python train.py --n_layer=16 --d_model=224 --n_experts=16 --experts_per_token=1 --d_expert=416 --d_shared_expert=0 --activation="mish" --moe_layers=[3, 4, 5, 6, 7, 8, 9, 10, 11, 12, 13, 14, 15] --router_score="sigmoid" --normalize_top_k=false --routed_scale=1.0 --balance_loss=0.00167 --balance_bias=true --router_cosine_scale=10.0 --init_std_router=0.00972 --lr_router=0.000425 --vocab_size=10482 --norm="rmsnorm" --norm_eps=1e-06 --tie_embeddings=true --optimizer="soap_variant" --lr=0.00391 --beta1=0.95 --beta2=0.95 --grad_clip=1.0 --batch_tokens=65536 --seq_len=1024 --train_tokens=330700000 --steps=5047 --dataset="wikipedia_en"
Below are experts of layer 8 (counted from 0) of a mixture-of-experts language model. Rows are named router (the router's row for the expert), up (a neuron's input weights, with its number) and show model dimensions 0-223. Each number is 128 + 32 x the weight over its row's rms, rounded and kept within 0 to 255. Numbers have three digits each.
Before each expert's rows: "comes after" lists some tokens at least twice as common just before its tokens as in all text. This comes from a sample of Wikipedia text that the model never trained on. Tokens count by the router's weight.

# expert 13
comes after: "\n", " (", " E", " A", "-", "M"
router:132127108131154089111092091136122147099129146135072116157121110141099174154131096181115090116135129040117128124124122144142187087094040144113130136102239143074102132130136079105112139160149091126070082110132100094143079107104134120156126130109113164141129082150109135103075110158099086152175107213115148154121131135120130133154111108156192150106179103113113148124099069132117110096167094139135163127109160149050168166114105089142185083119140102166066131157091049099130101148127137090120108161135139135079115110068070103052131113066100188102177118173115123099113090093126133105147147166159087031128138112086170110120123121120137125097115133153072182121138129174094105133157
up0:101175123102128106169123137086162070145132200128102118106105097116144137105111110156111104140150112168076117140110114068096132120111161094096057115121051161109111125153131140092107135091152164162151086110104111143066133121106124139119178119152123094049121094146133109152095128130131136140118135152089064183097146170139189075118082086185152117140122101072167086103125088155110120107130124102088083126128127133133136143085110084099084159138163087125119162155104091049076159133127079099100115088186163074123138100133043168164111080120127125150187101079060086156152092142129114164078152167136076072121164156145114188062128128150147128092148187155177095068144122145113141105132
up1:102060197110117177114138115116129091133125095107052131133093184145081119131167172134159140158137116093147128085136205134179097118151078132122145127143179101122100146070161083091067103128143147096124146081109156105120122127115156106177106153163105153140105108162173102093093129149178151159140158141155140155107108176152151135131074098094174106069168161111063140074114106155084094107192141103164098096142158155077116143145140049130085196145164099114204126129097118112145152107105118151117155100076095122132165105158116135167062102059152164101096094108130128142158116116155093116139139146095166110115094177108086140115098137156047096169101092132141159078146069107083078150152
up2:104174145153165132064088073167127111111160134108144142153134083137141104137111166166103112126119147094092167109138156096121120101134105116104158050074117125127135163111113136115125186145082065159144145079108132114212141147091099091170152217106049112121119157151134173099105122092144129116142100095137137120123148179056116135074128158094161118161137103121158131154096112151110117143128117153149116129125112146118180090135055184122131057131120169191122106081153113142190102124177094130156084079137165101115152158149149179130157153184143115135134042117155127191092074134133112132204116115155077146124119170115137134174116170058164121110130171097074179113047111130117163120126
up3:128154135101117110106152091079116192148151142087146112092152161137175132150122153156142156106145145150135214136167127132101167115178084132146140132154118152097101127082196112120082117131157165144136103138121133076135117152166151161139099074160123123156146110154149108069101143106086126088209099135133111125056128091135082110118136154118119120131158127061162111105123135091141162105091128091100102131124169121109195072105104134119120124213157116135174177118119145103057126176146217108134086131112148086084043155200065149154196115129185129100190085158146150135103079169160147136112078174119146133095095131136153107150132174132130144133109158194111153075118176083141113079170
up4:129154152101152103143127128124123148124124113210103133159136135077151119165112110155153162114097136131139121148189144074082131102159064175142145190112177164105122125093177153127092094097171176130046206173136149135102116086106160054147090103054167113112144132149139143146108128177104111111119126061123144109074187063100109109157172132162152142061134086169122145143153105146103163157137079140121120146123091101140105114114140066096134056144112101195113145115096112123159103145112168187116167106150112157109115079151103182030107129141158108155135127164099166130106175091142167120117127110141093157185149112130173128163137141167208082143090102137150080186127123123093109112120
up5:144167056150130148097106136121167162160135153155170196052079095102062132097131147127162089143091145092118129115029123138186181120162112117090157096111139134070126148176144110149067148122135141130093168133109144136157150090188134229127168108094126107107167145080149140145126066143126116166151129158137136124140080159150073131138153069151135124141186139215106125151120092114077150120133085112109156134112087150122120150161161101114118106144140096144166164175180145126171082178124191140125150087137151160146147121129099100099170133134138169149165133191151125115123120159120135122142078209114129148077145078154126153144152151106137128111093071097130219140144077126094113139180

# expert 7
comes after: " the", "|", " United", " World", " New", " National"
router:124133149129104122130137174090107099118093136128132112138147113089107126095135107166183091142122109058120213123100179141149147115108112077091140104202128090062104116143153117150196132121157094042128101070182059070166173107133107032152119169135125106124111088123122171090075106111120115089140120167113178149119122083142138146114122135119154129162151100116106170140176125140092128141135115149110152083119129161110120099134142126155098107161106176122179145104121154089153145150128061157146144190176153158079105122106062152165146155091202091133167135089163161158162123129082197108155109108089146095045143144145106096172126125098160204093104121124129135087121158190086094143147
up0:106165058120090122165120133143091102113149198216138176117152187081211142117123105107148165122087142131119134161139161098118131195182057093135129145167153109148104169112150187101154151109116109160110096148123093144033157088121109137152128077105129136185123110150118191166095077117144147126128163127112095173127076129088114107164112202157205143087071105117133101135135127121100085099146106179097153153124116127119107118144132138108118115104091182112111151126053132118098161124155175168138114126128098125139157124165122101090155105101137160097091102043089136184129118150162165092137086109145122105121212128171073195129134135144164128130128124145161151148124155074194152125139
up1:128129077136097144101091114118136110143149128156173135141152116071087094158126146084098080111125169060125159213106142077176128123179128112136119116131132146153151116127169055183132115098141116148090164107132116126109124122132173131109046163093120144137113127134152238119112162141096091138165153126174160083161103116084099175099117081129160081169072092115153131130078127141172143113182113100123197192153132100125156070188135106114089135132077137134076147134133205133143099142138125193154151138117113146141153175161067089163201083159159097153146162118184136079142134127138171091125127160132126084091114092146117130132105137140119055117122085159189088062097157129126128147114
up2:096098103221153070087120130065062078148143108126117102071140064043114135111112143089150136091149127072153141113115117130143149109109075137120129145159124114152136105146094129093178174111134090123075229105169110043085105137194086101192130100182134127168145175189124098094110174121125121097135111171103147147092121081130137146113132071106112166140111158111155146136180182153168130108140121085116129117126138197151090115129138045130126109125126104113103085083157147093093086103126108130079151108157173117117072152156159069128205132107105099171091130159112160143099135100151099082088112114142130112152133128175139148134185099137127096126135119179091125097145155110111130168101
up3:108159114193101174111177146121128115049148092145138087087121091152160201151141084102144117144093108125179064099101144186068194066085075160132166147144130169146097053163205128107132137127148137098105088147124175082117169151151128180136083164114149126129162140077148107153091137165151138132191107078131151071138131147097133118102110152100134133131153067127145126140157145128065138131145152129086108132122081124117143079148104145141114067158119069082206114087145148146148166087159094137149136081172154129148181117132123143141147193223133139101091165085112149124082177100114119111100107176146141106127160170192110118139099118112116146128097117119164181102102083140120116163140
up4:103148111119104148149077100114147094139097146072140111134124151115183122148169129121134109175129138194095149151203141105120132148043178156126161116125091057155141127114124098099174118116136074127157144112098070079189113135075111122154150143119123132094123091101143099122101074118148127082134133196130126091071122043168137154145138106122161124130121130082084130109115089138134137165081095143142129150123126138148132124173171157176124126106078141106124108151199154139171157147120073173127145123096147076148115097097130169164185142084169181089096129078159174145186108091160071165137165168092149113000154153125112147162127112108116172142157140178104149133164208159091156131119
up5:049126157106170115101141125119118107146099086146127128139159102151124176174092129169118108133157083148082194168114180128123174106125156151177139079122102137064153163151084072157165073109121123121148073147133094127137098103140140136104139152082131083123137119120141157100160115178155083117114132141104131082103170092111144124147055104094147094113177112056145146149115093150056177178145113070163169095085144172113183140095133149139136125183147099117168137126179109127130113107160129140116074158109169097114132157009157161208149133114175144119089072138179130107107112100140107113082106076142083162146151131134088141178163221170085161097158128117108109117113117146105094136129

# expert 3
comes after: "\n", " |", ".", "==", " ==", "==="
router:132132117111046112099109091082149106102078147121144150084119109136097183184109111168167139082189096106109137140153167135140124075127058103184103122117104115102106119168179102110138134105163099076100169093132140095196180089150106081213137173166010167119081099134143126106109144199124108100137130147102150143129136088098134148128088048167199138081079116125133098134091100113095161147164107140116096189109117112079161132086105153130122080120155104092101159143126123142125087099158121135121132157148125115141119181134111150068169131099143147202117163102117138142069091127168128148145129170160144079099136133078135131172115075107087090077103138132126118132141055152119108124146
up0:075101101132171115131099164060118099104092040138161089158138115165187145129081093154120075101206170081113084073115146162106109116155087125106060108144109119165117106131179128126122094086172090149094155115090080118143148103164132118098142120161074156097211114116130084148100099106157140081103122104116147130152154119093111175133158179139148109095113163095127121129177078138166099089147151161125120130109156134151123159097115094126098098076170130199112121120156109141092100147154117120120118184175151124106200124082097118094071118103153107161172115138058096128163139174148191171121120085140052120117170147146150121114134104136154127076104107147202170071166096094133107140080
up1:124104158067138146109045095114138081053159155131089131130106112108085183121107143102148133120108124117158174134080147163087110147162071108116131132124113115110131127122106169081090163036108104191119151151132128107143158108125125061026092153130111168119089088103136132164164112130132120122086224195137112145145100189148133179125114120149130150161103145120129101116173101108091102129125110143159061086105190141090173123120103142169098086122134100124065128130108161110144092108085140130119117134067132115132181092129069138131134181184112167179106150158159142122127133054092124130114100149111172063165147085113098161130089102097148100114174149139131138080085140155185190129104
up2:135072090134148130148142124112125120148157155163141183136110108160168126162143149167127137059129140109133143178104190105172151068155152132151165084163111172086120151074174074138144116162186128135153147112135114130113225159121079114105141188164118126127095127168159180115170187176144155092083119120146135120072157086146121153129112149103130128140109076153119123184145129169115137115144098197160111086115146128180182147112111093107120088117122073108124171128096200180088088069107140120178165204110130137148121076127115116126146181097139168158155123090097190149148105124034077143131089100145150094142173141144070164144168147089121129131153147129096170150112070105197117143121
up3:141127098098110194103117095095187168111141158183166116142105124137192086145108126137134139127149149159150100156164117131099137093172078068142149172056173115104110085144140100145127133150138145127162126088099096183088122156153116108134099155164109128129073085170107123122091094106114123125161177115077202085119158113106126161190141119057139144094122121155147072125111120100136126163161098130088106111149118154162185091169090110162101082155073182086121112150109096058111149103131144077110142098147166112099124074199037103129137153182138113092119165108116120070089104102134152131153120172132108143185132140071107161117141049098029100141129154117132166135124073176125108141141
up4:153144109159104117092086093160141126124174089114139091122119180142117151170152139112153128133140180102127091127116105163156121092121084069140119136109068122146095147089169100120066144124114101155127174151141135105096056129117081119119194209146049123127129164199128080140065100133107185086119113100140149153136127111162097114094083134108138126145133162100126131118200206136074161120107089154098120119122103105113160151103098211156128048144125170151128117104177117147143154160163183106061136128153099130079126117171156201176073140157111121117120130124108059049125124074082087173090104118083102083109107125165114099138121141118117097068102136158071145098122116114157119138085
up5:106054069161126143074098122126098159136081132163147114157118197102125130130127093162173137136109146199174057078185165126107147124151117121076113164126044175138150146120118139128118167149154146125086133128126156104033145122147133151161113159156125140090121144100159140077071085125137168090139148178119099135089106106091128170111057098109123058126125120166174138142132082103189149166180134131087166096155019175093092131133162165112110089127103091095164128115123136139123140157121138154113112140140109190124112118141134105165157163117140081197140150115135151179133118188166137175101071117106105135173133185100167083103174126110153149109121144111196112145088133153098113111172

# expert 1
comes after: " of", " in", " to", " on", " from", " with"
router:147072109168134097147114083127152095156033223069079093117179120160062189163165150179196130125131111095178128142081107155085137090122106126114134158101140143111099104124149063147174099074098113109128129097158077125189104159159124152135139147151113092090062135090123165140159120147177087136122190112104120108110122170181128193116117081112141160101078135111095125147138077153118126195159098116128103100132098096084147113107118152131171102138122148107128119102081133108128184139127129096136088117078127099169119130131170158127133168071128132136172125118114135193086084098142121128173124120130029094113069090091131137110129086158135089077135100123086126117127124150112097126203
up0:144193127126144127154086154138154070118101127117154134139146178144132098177221095140136146176125075154134100118142134123152136087101120068165148159135180106130110172201148095143146153174173125160110121116116086163150117180117118138110140155180062140082126124194141091123135156111145112109108132141088126168136134134072086158143163090152150113157143076210142074131147152157117117202087144064117062120099047117093155175152083130101108110102136167085168190092184111123077141123129106105074185157098200113200103127116154175148132124091183136181132127126155153173113125147121073186156117137152102065123114122156103126157119145091138124131091123120116104113187105143148115125148
up1:096098078121147070150136174151135085123141137143095148161128158163120082186110162112127093125136104120161134186084085080060126127226167142118104150152137167088117180155118157155077145099141076143187159147093122093121138164085113093115117150136039090145151110114109123151168086119125177114084141132123143139126156077166150139110083139099114139112145131152146145162122137154186182145182097130059151174095088119102127141084118117184134088076140169171171175148139162082074146143152115168194108063141116122161177121173154169137090174107138117102141170114137125160071128127131121111057164098155096168117112122136172127136156176114088121127080095086130189093090145098163092132092
up2:122109073134130152107120143111077121196111094143158163135176134107123103122138104165123155109108148102153088158131128095174144100139202098114168112163178077100182103127174144165136080167127174140171152187107112084087141131139160091140070112128094162129160095122115094186114134063114121111114130093163186145154060091097149138118142140105161024172118066123137186161141094135150195126184111118102158077201080122106113157142136149138066077151089159162083124122138141139139148118086137102145077119079161116114086154155146154170119101178121122163189070121109083090168141108134075143099115115125158108096114190143143143125097157160082106170099132146105133060156074125128147150121
up3:109133104154078137115135140153085112126148147133120096127103117107113155126091137144095061100170132101110173122105209142138161129122108125094159155061138080111103144120198077113171174119094126150089127132090147126174163095100111099069134141225144076139113165193140082166150139090136150096061171079065188159100116132110053115095100155110080126114069093058138123164093198112145116161169163104084139120103134131143121102106113096159140128083078120156118083167100127098143075086121151211130130130162160155151104106128147103123160154176120169123116083179135156115135093106147168076117160151089135138106163073146133098129116138153117133101150135127111214102114055155130151157138
up4:146157111125086054125122176175132061136060149101124140150129118188120151133168087116125174110166133141117155138169166119137070085146155097156090166119149177086156164175095088125189122104149101151099085169217148121160137087167148095138089121121082154081094074135143078108149072194110199133109131092103054074127165163085165131103115074088155143154114077106101140122151131164161201125081163099200156132090098117101085156095146177163121134177140087132108114167105133146098130153164150153106119116130106119106085129135130166144109214109139115078160121165122098157075128113130133105096082132103098098110119129165099122145153149166106078118112142153132133142122070129092087130116
up5:189138045142128162133132093094093174160127125121172063142174112180155135081149146185123148123056119099068123117145141168148163075181120138151143121093133081136107110146111173170137200108106113120159103150123158121132133090150131106169097167151128106190062113121137163093116157090160118101130098119112141100154077083139131095109103121140144140150148116131152154176134112068106146149085124153122149117190082134127146165139169145136063169108148114157131121135146090142182102118166137158172172180133101124132154158081102194114113047093159120146154139086148097119196116211181164111150104071165099065119130105159152133124091121125128166136104100165101115037089101116148126135202